From a checkpoint of a small mixture-of-experts model trained on Wikipedia.
Size: 11 layers, vocabulary 8192, 37.6M parameters.
Experts: 160 experts in each of 10 layers, 64 GELU neurons an expert, 8 picks a token.
Training: a variant of Muon for the experts, 6888 steps.
Below are experts of layer 2 (counted from 0) of a mixture-of-experts language model. Rows are named router (the router's row for the expert), up (a neuron's input weights, with its number) and show model dimensions 0-79. Each number is 500 + 40 x the weight over its row's rms, rounded and kept within 0 to 999. Numbers have three digits each.
Before each expert's rows: a language model's description of what the expert responds to. This comes from a sample of Wikipedia text that the model never trained on.

# expert 8
Description: Vowel after consonant cluster
router:493572511516487534525534500448475538554492506517554512504432455508520465487492397516487545495501459499415491471452550523528504550482527515498478532546513548522532487463510513521539481504480567469528464512568603550533538465495434493438507503
up0:500509450530558495478451481488413511533451460566459406469468535495474495515489543496465485509565445468539409531439503488478490456464502535435431529486528428490529531484518556410489472508450467602470506510438557440486546557489438462538514585

# expert 28
Description: Name-initial capital pieces
router:458509547509474494511519504543561454535520551446558537515442469427549475561451549430454438425506473468540573482523485497467498455550483461450437500452497436503534478489537545520507457515481534544514502469443489449527435471496513468540600498
up0:571513448435511422453518516480507494482454540493499497563550497545425540532593445534465527498519517430479460494511460458582418528453447499452551462526553537559441516504458474482477529498470529482528527517503506528495524492499509510549518486

# expert 10
Description: Mid-word letter pieces
router:474578533461453521496506475500458514569529522487432580450420446478500523488517455499487548560493510515446560566477476525526462471505509550522480495503489573456466490546521453560517432453436519470488527534524526522498464538474441523443509480
up0:521535518487537464512525386518510594462447430494517450470509532439483449452459501527475561486476416504465505523483562506532457459375475600527458533534521549403417549526499530550490460550476495514438466499555515505537510546443489508461522492

# expert 59
Description: Row-ending table pipes
router:489484478500478527468494465540500492542435462461542459538465515542513546457452464483522452436541442534455454459545457441483532461408563468501543439534472475499473532535549533495465459453530537551568444441484468452496481526445564463557531498
up0:457532503505467545557511472462465476457463506531526455487463546545462508477542532412431527505499510533555557520497554540548470519567466494541450537531430433473463542451518452497524511509512541541427537485455577482546543552425535475456513445

# expert 9
Description: Mixed mid-word tokens
router:455486540515485499509510509544572454536523532447557535515445460412550475564454543474447433431502483464542569474524505496470515447555469455453436499450485427492535472488545558518505454516478518538528496458437483446530437472497529467530543504
up0:543533392472479469503483509477434524438516489511486453478464531527507469508546480482504515515493541502466455490533464524484487539462477513476596461587508621521488527525399426517484549523511500495486481488533469489502497484498430530461505502

# expert 48
Description: Table cell separators
router:474539492450508548486467461482515461555468539462544496565513535521516496477418514481525458455450464469452536515543451459465537424430559489431513550497481490464428512546570554535457493449521529482538539452526453483528482554468532432520526437
up0:554527455523558528452508504521432549482458452515600530535471527515528493538488496458511508477497482507544490458466524510504453487425425535563563522525482496508417528574552500516520552443423577455482500577516546535532458454502434545622469464

# expert 63
Description: Prepositions and taxonomic parentheses
router:448501549510482490519508494538558456534509545443576539505434477424540477555445548411447432433508476476554574480515498491468507462548464465448444513444489436498534481495540543521498460518480535538514495468446484438531450474494525468536534483
up0:607519423533484499502490463515467433531484456554547500514492576529516478504523528507533532506467519557501454515517425447459503473426515564506573518489479575457522498537477498487485532497539449496511493465468444522545506489514501520414478527

# expert 40
Description: Word-initial lowercase onsets
router:461503552510481488510515502539554463523529538451578521511444461419546481562444544426449424435517475481541569473508507493467509445553471471446444528438500439499538472483538550508504476525478525534528481468447489445534442478513511466549529487
up0:527506426442470519486469507467403485499534476528484473466527555519463523431472443598495477573534557543486454469519501533541499521441497556512571472482510538494453554478468487537550524484511492458437466493526508532494555476514450550431402492

# expert 55
Description: Articles and word stems
router:449504559502479494508520510543566457540517537449564539506438469420549473562447538422441441429498473477541576480524502493467507456544479459446444513451487438506533489487535552523504458515483529534517492470441490445537440470499503474540609490
up0:546514353514504485482501503496426507478437499511501447497530543519499470454519467534427439484505512530453510524509532509503419523413514542513532492515558537454513476577457543483519548549449498504469541559519526487493544483520456506468503523

# expert 47
Description: Table cell separators
router:489554467495531469530473458498481437525453514487439473502539546527571519464442542490498461474487441536470487497544476465494538508452561505506512454564496487502404525487511515555474476460522506477541534473485497452571496497434547453550510465
up0:538550454468560489491455504495498502532484513483501571497459526402535495451492463553550487547528599530503497534491509506506486503476487566434514530449581511469472506462552554463513470565480504469517485521416471538484511498544475473485508455

# expert 58
Description: Clause-final punctuation and verbs
router:456491549528480493508518502544560456529511547444571530511440463434553479550447548432444441440502462472547576484527503493475497457550478474456433511449484437495543482477532546525515455512476529534523494474448492443531446470499517474537569494
up0:571498495461521540461528516502453530445507455482478478536500523497488477464514479596568540529469458481517418599503505470458454541451535474529566491537500495554476494535454481505445545474490512465459469432480520529460520477501506491505384461

# expert 18
Description: Adverb and word endings
router:496486516542484441467495459546513537502423512496539515514513508530546461450475473491562489478536512556543507438507472593476506541540511530454519538510578536482526537495517454461559521453545556476533440452459518412557448429557500563511553473
up0:539508524481438475416527473435497475497446549535552434531516455454393488470469540477559525472439432501426520448463504521468486503490513550528538528441491547536550502513569497504494470463506467529465502502474481496472451516434496487445493515

# expert 27
Description: Modals and determiner-following nouns
router:450501547519481509502515505547556453538512544449569534512438463420549471554451549412449435438509470474551562465520509497467510450544477463453434523447494433506539471482536554512506447517479531538518504463447497443534445478495500476536535490
up0:443485427462496524540527537441518526491532448529504393474555544534467523499529468550464496543477564514479444425446589550531492575426595508506511448530512542475470505542501460487469562471487470474478534487471512513521528465478496496457428495

# expert 46
Description: Table cells and coordinates
router:452495547505484504520517500552571453548518545445559533505451462415548469562441544441451427426509472478543572476517489493470507445548480465450449515450487435498533481480532554524511457512474518540518497472450484438532444474493515467552549492
up0:536498398556515504486492485476486509472555467461505515518510498557509489507549508545516543489597565488526409465484514422511557514448519523465599487489478518518454465563471489546468464474472529458452510496526510562460463507500505512399499483

# expert 3
Description: Verbs after to/commas
router:445489553515486478508506503540558454532513537450569537503442472410554470562442546440440440437506477471544575480540504503472505457551477470444443516448490439495523476487540545521520450517487520546517499469438495443525436479496501467543574477
up0:549555456528475524466548537485384490465473485553530523493549525493522466483513471642474510509482511529485468515518462495517484529427550537553470538484468526532427528492519493493520480554479488535528540487555468534537615516585497528516410569